Weights of a small mixture-of-experts language model, trained from scratch on English Wikipedia.
Training: a variant of Adam for the experts, 2842 steps.
Below are experts of layer 5 (counted from 0) of a mixture-of-experts language model. Rows are named router (the router's row for the expert), gate (a neuron's input weights, with its number), up (a neuron's input weights, with its number), down (a neuron's output weights, with its number) and show model dimensions 0-191. Each number is 128 + 32 x the weight over its row's rms, rounded and kept within 0 to 255.
Before each expert's rows: "gets" lists some tokens that make up at least twice as much of what it gets as of all text; "comes before" lists some tokens at least twice as common just after its tokens as in all text. This comes from a sample of Wikipedia text that the model never trained on. Tokens count by the router's weight.

# expert 15
gets: " of", ":", " |", "\n", "=", "′"
comes before: " ", "==", " the", "===", " M", " D"
router [137 129 167 121 113 182  66 101 117 152 149 129 177 147 111 161 147 120  58  82 153 147  87 106 106 135 134 126 135  82  98 151 166 102 129 126  96 130  97  99  96 156 142 144 135  63 147 102 137 135  98 120  73 172 137 179 109  91 121  92  99 115 105 159  79  97  85 153 156  69 111  89 146  78 108 134 180 134  92 167 108 140 129 121 128  92 117 156 153 134 110  97 142  78 132 115  78 141 148 130  71 135 100 104 168 118  89  81 139 119 130 176 100 137 122 174 154  76 143 121 102 100 167  94  81 147 124 121 154 163  92 119 141 101 161  78 140  58 123 148 139  92 145 158 152 114 111  66 138 135 158 140 121 100 176  85 136 100 113  96 101 155 143 111 111 151  86 178 123 112  63 116 185 112 134  63 128 173 125 216 161  88  91 128 181  87 146 128 116  13 118  81]
gate3 [167 134 159 125 179 106  77 136 150  91 121 173 167 145 119 114 154  55 104 150 126 129 170  68 188 137 146 118 120 123 129 135 116 162 116 100 100  64 124 123  83 104 141 120  87  87 128 101 106  56  21 130 144 113 107 133  78  91 115 104 145 159 118 104 142 112 153 100 108 148  68 101 131  97  74 145  83  62 134 158 139  92 157 157 126 127 180 163 144 124 174 100 179  89 130 151  62  75 105 144 119 139 146 150 125 134 110 122  79 137  91 139 146 126 153 130 110 100  84 202  69 144 164 122  99 130 165 106 150 199 152  93 149 161 120 160 145 132 187 128 127 126 185 179 117 126 188 126 104 190  84 112  92 118 151  90 161 125 113 164 112 115 127 128  86 111 141 126 154  51 135 166 156 106 131 104 110 138 138 163 103 180 119 176 128  90 161 165 120 133  75 107]
up3 [171 134 135 169  93 115  86 112 144 110 122 141 185 173  82 141 205  56 133 119 167 103 155 123 150 113 134  93 158 103 137  90 108 165 100 156 151  88 131  85 114 163 183 134  72  72  77 101 192 111 117 125 113 164  96 162  94  93  92 124 113 154 116  91 134  66 112 154  96 148 102 148 144 121 136 149  99 158 134 115 102  91 250 148 121 150  99 123 149 144 165 184 162 116 104 167  95 100  89  78 118  65 120 138 173  83  86 138  73 136 127 140  77 118 164 114 151 126  98 127 103  99 176 107 129 140 153 112 143 120 118  46 188 142 150 136 173 135 124 163 134 129 128 136 154  98 113 113 125  99 133  83  92  89  98 147 147 109  72 142 123  92 129 142 141 104 125 158  95 166 124 117 150 195 129 115 139 112 122  78 144 150 143 156 207 216 116 140 136 109 135 152]
down3 [129 150 124 143 100 142 170 116 109 124 123  99 117 104 104 123  98 201  90 167  95 122  94 171 150 123 132 110  90 132  98 139  81  99 131 155  94 152 155 171 162 113 140 100 137 132 102 111 103 174 134 138 172 141 155 128 150 102  85 123 138 172 185  66 113 140 106 111 155 150 172 175 170 158 100 123 137  95 156 158  87  85  99 204 123  84  78  90 165  20 159 108  60 120 135 135 147 110  59  91 115  85 121  70 130 106 187 174 128  63 124 129 167  92 129 111  70 122 158 143  46  93 138 150 131 164 157  37 143 150 146 144  75 108 136 112 164  98  91 112 126 105 175 130 152 126 159 114 139  91 139 161 119 137 129 121  81 157  88 172  75 140 134 126  97 146 165 109 146 133 137 139 102 124 167 179  89 149 166 158 117 143 114 134 153 185 150 126 122  74 161 125]

# expert 21
gets: "ing", "1", "ther", " new", " other", "ment"
comes before: "9", "|", ",", "0", "s", "n"
router [164 149 155 120  92 144  52 126 114 132 161 179 193 151  80 158 142 118  64  76 160 143 100 116  74 126 135 128 126  85 129 136 167  72 118 123  76 160 125 108 114 153 145 107 131 105 133 127 146 115  91 201 118 158 137 162 129  94 140  94 110  53  78 121  82 132 120 129 183  69 145  68 150 102 109  87 192 135  93 142 114 158  86 102 167  76 122 180 185 157 146 108  87 101 128  92  96 148 144 161  91 177 125  99 144 111 135  62 156  84 150 160 110 176 113 177 154 107  97 116 102  95 145 106  97 157  69 159 180 138  84 101 139 121 174 122 137 118 144 155 116 105 120 142 135  64  71 100 137 145 159 128 146 132 189 100 110  73 101  90 103 166 111 127  95 165  92 144 115 143  91 132 125 128 165 111 151 162 132 162 155  78 133  68 151  82 152 128 119  87 116  88]
gate3 [149  95 135 144 165 169 139 140 156 195 132 164  95 152 146  76 122 115  77 140 149 113 115 130  87 157 133 172 116  88  93 120 126 112  77 130  85 163 140 123 147 125  77 150 149 145 109 164 158  79 112 102 139 165 161 125 193 125  89 135 106 106  53 115 144 154 111 154 147 138 155 122  64 190 139 117 167 200 121  69 137 127 146 119 120 115 118  98 118 156  95 149 200 161 150 112 149 152 119 123  98 154 110 145  82 107 106 106 126 111 122  88 143 127  96 170 156 110 105 149 142  88  67 131 144 140 144 104 137  97  83 113 118 122 173  64  98  96 159 133 144 145 102 112 100 160 127 125 184 145 190  91 166 152 207  82 129 194 115 100 105 131 154 174  61 136 145 146 134 192 142 138 188 108 144 187  94 100  73 140 146 152 140  57 196 156 132 198 106  95 119 118]
up3 [116 113  93 169 118 120 113 109 157 135  76 111 115 137 102 185  53  61 175  91 156 118 152 141 115 106 167 139 162 126 150 122 105 107 110 122 148 170  80 167 122 108  92 119 156 170 160  84  89 137 104  83 130  76  94 162 140 112  94 161 121 104 154 112 116 179 194 166  90 112 114 113  97  95 106 115  50 158 122 134  92 174 120 139 185 141 146  99 121 148 121  85  24 208 168 120 182 154 118 112  89 147  97 139 143 108 138  90 116 130 150  75 157 121 129 157  95 147 151 140 104 135 131 131 117 109 203 146 101  81 129 171 142 154  88 133 107  89 194 102 125 158 102 149 150 120 207 134 151 161 153 144 131 114 140 136 118 128 118 132 121 113 143  94 146 181 128 150 190 158 139 145  72 180 104 152 107  74 171 198 138  97 113 138  70 116 123 101 173  88 119 155]
down3 [111 163 107 112 151 115 143 109 162  73 117 112  70 171 137  77  92 122 144 125 165 104 171 148 133 130 152  81 181 128  96 140 161 116 126 160  74  79 157 144 148  98 146 162 132 128 114 180 124 129 145 142 113  92 176 150  85 108 136  87 149 118  68 125 153  93  88 110 153 120 105 117 121 124 124 149 121 112  79 158 116 195 138 125 122 138 145 114 136 113 112 169 102 107 108 152 169 193 157 126 133  68 135 117 179  68 119 141 154  91 101 134 119 160 174  98 102 138  53 126 139 158 167 111 152  80 118 176 136 145  93 162 116  62 190  90 123 159 204  85 154 105 112 115 170 101  93 123  65 138 149  77 177 151 180 200 160  81 116 114 118 168 107 185 168 192  89 106 117 100  85 155  71 134 136  88 185 159 137  94 120 187 151 142 104 131 108  99 144 134 172 146]

# expert 0
gets: " ", "ation", " m", "|", "\"", "otes"
comes before: ":", "″", "=", "ite", " name", "ight"
router [163 150 131 176 137 115 100 117 148 115 134 170 172 153  94 209 154  80  97  72 151 145  74 134 103 115 141 125 129 119 154 110 150 139 124 159 103 140 152 133 123 158 124 111 186 127 169 170 118  92 115 172 134 172 150 191 136  86 156  98 114  93 109 177 105  50 117 128 160  94 118 135 117 143 109  98 188  93  93 110 108 151 109 111 128  44 128 165 155 154 130 109 108 103 122 117  72 139 198 104  79 161 101 128 179 121 101  98 135 107 110 176 137 172  64 149 181 137 136 131 125  97 133 102 125 187  91 151 186 134 101  99 140  81 133  83 135  62 159 156 166 103 119 173 148 114  80 137 137 117 129 116 154 106 160 119 130  73  99 109 124 147 160 118  84 153 103 155 112  99 126 108 172 113 146  49  77 156  99 170 172  98  88  91 189 110 148 155 126  41  97 118]
gate3 [143  73 188 101 177 158 114 119 172 175 117 121 189 141 106  96  84 116 115 125 171  80 126 104 100  87 121 143 114 110 110 143 116 108 131 109 167 105  99 128 122 107 179 151 174  84  89 133  95 122 118  96 123 165 107 102 108  75 113 171 112 171 144 213  85 154 113 136 109  47  80 151 102 131 139 177 154 115 131 113 141 151 157 119 122 112 144  90 151 108 142 168 104  61 155 170 136 180 170 125 109 167 139 140 112  91 146 114 128 109 122  83  74 123 208 116 133  78 122 146 123  87 123 107 161  84 150 203 131 113 160 130 112 159 170  75 153  87 142 154 164 149 156 163 148  96 162 113 157 138 179  90 125 147 169 110 113 143 106  96 112 121 168 131  95 134  73 123 114 106 121  84 134  88 120 173  86 169  98 110 146 103 130  61  83  56 121 182 162 145 168 196]
up3 [119 115 175 123 149 140 142 129 103 160  81 151 100 145 160  97 116  80 158 102 110 164 135 165 117 102 221 104 147 136  97  58 145 158 114 138 115  72 106 146 165 135 143 143 174 130 167  76 145 186 111 111 140 155 121 117 162  97  95 167 164 143 175 154 173 165 162  96  92  95 131 149 121 123 160 139 154 122  90 127 193 113 142 100 126 157  96 130  95 145 130 155 100 113  90 149 174 138 170  98 146 135 109 119 121 113 196 135  83 108  61 121 145  52 111 126  23 138 127 129 162 171 111 101 174 132 105  73  99  75 138 106 185 116 117 131 109 153 106 195 125 185 101  64 105 130  99  90 135 137 182 147 135 147 170 144 118 170 107 114 114 152  95 128 160 111 104 103 104  78 176 123 137 110  97 104 111 103 138 153 156 158 147  49 140  37 117 109 130 138 112  85]
down3 [130 153 187 145 103 130 146 176 113 146 102 131 159 119  97 158 201 131 118 169  82  88  88 158 161 159 120 113 120 141 179 129 101  93 159 131  67 183  73 171  90 115 132  97 153 196 149  92  78  80 125  57 150 196 149  72  94 123 151 124 170 133 149 127  91  99 117  76 170 141 163  93 110 134 159  89  83 155 172 136 143 164 133 157 187 111 121 120  53 145 156 150 146 169 147 147  87 109 131 105 108 109  75 137  72 122  68 101 139 129 102 109 141 157  72  95  94 139 152 164 182 145 154 137  88  95 147 156 139 145 137 118 173  56 104 108  93  87 145 114 128 156 131 117 112 101 152 132  79 164 130 101 134 111 171 128  89 163 124 129  53 130  77 155 123 108 115 106  94 171 107 193 110 113 154 158 135  91 121 105 130 168 187 127 157 104 102 154 137 110  94 113]

# expert 5
gets: "\n", ",", " The", " In", " It", " He"
comes before: "\n", " the", "%", " he", " a", " was"
router [145 148 144 121 124 170  73 105 142 173 163 181 142 181 104 195 138 148 123 103 131 142  95  67 109 159 146  88 145  89 160 136 147  90 102 143 111 165 109 103  80 180 185 132 153  95 147 131 130  85  88 150 107 169 113 192 101 110 159 105 126  96  84 164  75 111 123 186 124  98 156  88 155  91 102  73 154 158 103 134 165 162 145  87 243  81 132 148 165 149 117  83  80  86 144  99  99 145 174 155 115 131 108 104 154 143 137  77 164  99 109 158 124 121 112 153 172 141  84  94  83 100 136 108  91 148  84 134 146 153 103  54 151 124 180  98 143 136 137 143 144  74 128 159 130 111  98 100 170 136 163 133 147 128 163 120 124 122 104 105  81 137 134 133  87 139  87 123  92  90 110  78 160  93 150  82  96 181 125 169 164  75  99 123 146  80 147 166 121  89  89 109]
gate3 [164 123 152 155  60 168  87  97 163 127 155 123 120 129  96 127  94 179 121  98 112  83 133 174 132 141 115 131 111 163 143 113  98  65 119 152 109 191 196 123 130 131 168 211 143 113  97 108 102 171 131 153 127 137 148  97 172  99 233  71 132 123 173 130 144 162 139 113 145 135 117 142 131 125 175 132 127 138 117 106 158 109  93  36 128 130 146 149 151 111 148  91 100 105  77 111 127 136 113 144 111 123  77 127 177 197  74  86 113 113 133 113 105 127 123 145 139 163  84 145 147 145 122 114 157 142 177 120 111 101  88  51 183 134 118 157 112 149 111  70 139 127 118 143 161  82 141 166  99  85  99  34 168 122 171 150 144 129  46 127  78 140 145 104 132 156 126 111 172 124 119  75  77 106 133  88 134 169 113 112 164 158 157 156 160 165 126 159 123 148  80  87]
up3 [148 154 207 133 103 125 104  86 162 106 194 141 131  91 122 111 121 169 112 136 153 100 176 139 217 102 148 143  73 152 129 123 122  79 105 131 118 131 113  77 102  96  78 153  39 140 175 108 170 159 114 121 146 106 174 106  74 149 130  82 123 151 143 109 111 105 154 140  96 161 125  75 122 144 217 120  88 121 114 185 177 114 106 111 125 154 161 160 132  88 136 113 120  81 151 104 148 199  72  92 133  98 104 127 164 148 104  88 120 174  93 138 133 111 154 136 148  95 131 142 111  87 137 144  96 132 167 132 102  64 228 144 140  78 113 139 120 125 115 110  90  94 158 104 159 128 111 140 105 131 122  98 213 124 133 134  89 108 130  61 109  72 132  87 136 127 129 157 152 158 175 144 108 154 149 150 154 131 126  93 145  98 115 142  26 109 162 155 136 140 128 108]
down3 [117 134 135 129 130 170  96 142 145 192 145  59 140 194 114 121 146  95 125  95 119 117  86 126  84 133 116 130 124  70 150 107 143 156  78 102 119  93 146 105 143 123 100 134 147 115  97 142 123 174 125 155  98 118 126 133 153 151 109 187  92 136 107 105 152 142 109 140 106  80 174 183  97 160 146 198 131 118 115 122 150 112 186 169 102  94 120 103 105 109 105 118 187 103  73 105 149 135 171 101 163 110 144  99 133  59 134 129 131 128  91 166 155 161  76 141 125  76 170  55 137 150 176 135  96 129  80  82 131  76 119  95 115 124 160  95 143 141 100 124  43 150 159  56 142 107 120 154 113 159  86 163 104 185 137  78  75  90 146  96 111 131  76 115 129 223 148 136 141 117 154 119 133 172 119 119 114 116 107 186 130 157 167  98 135 170 151 147 164 233 113 148]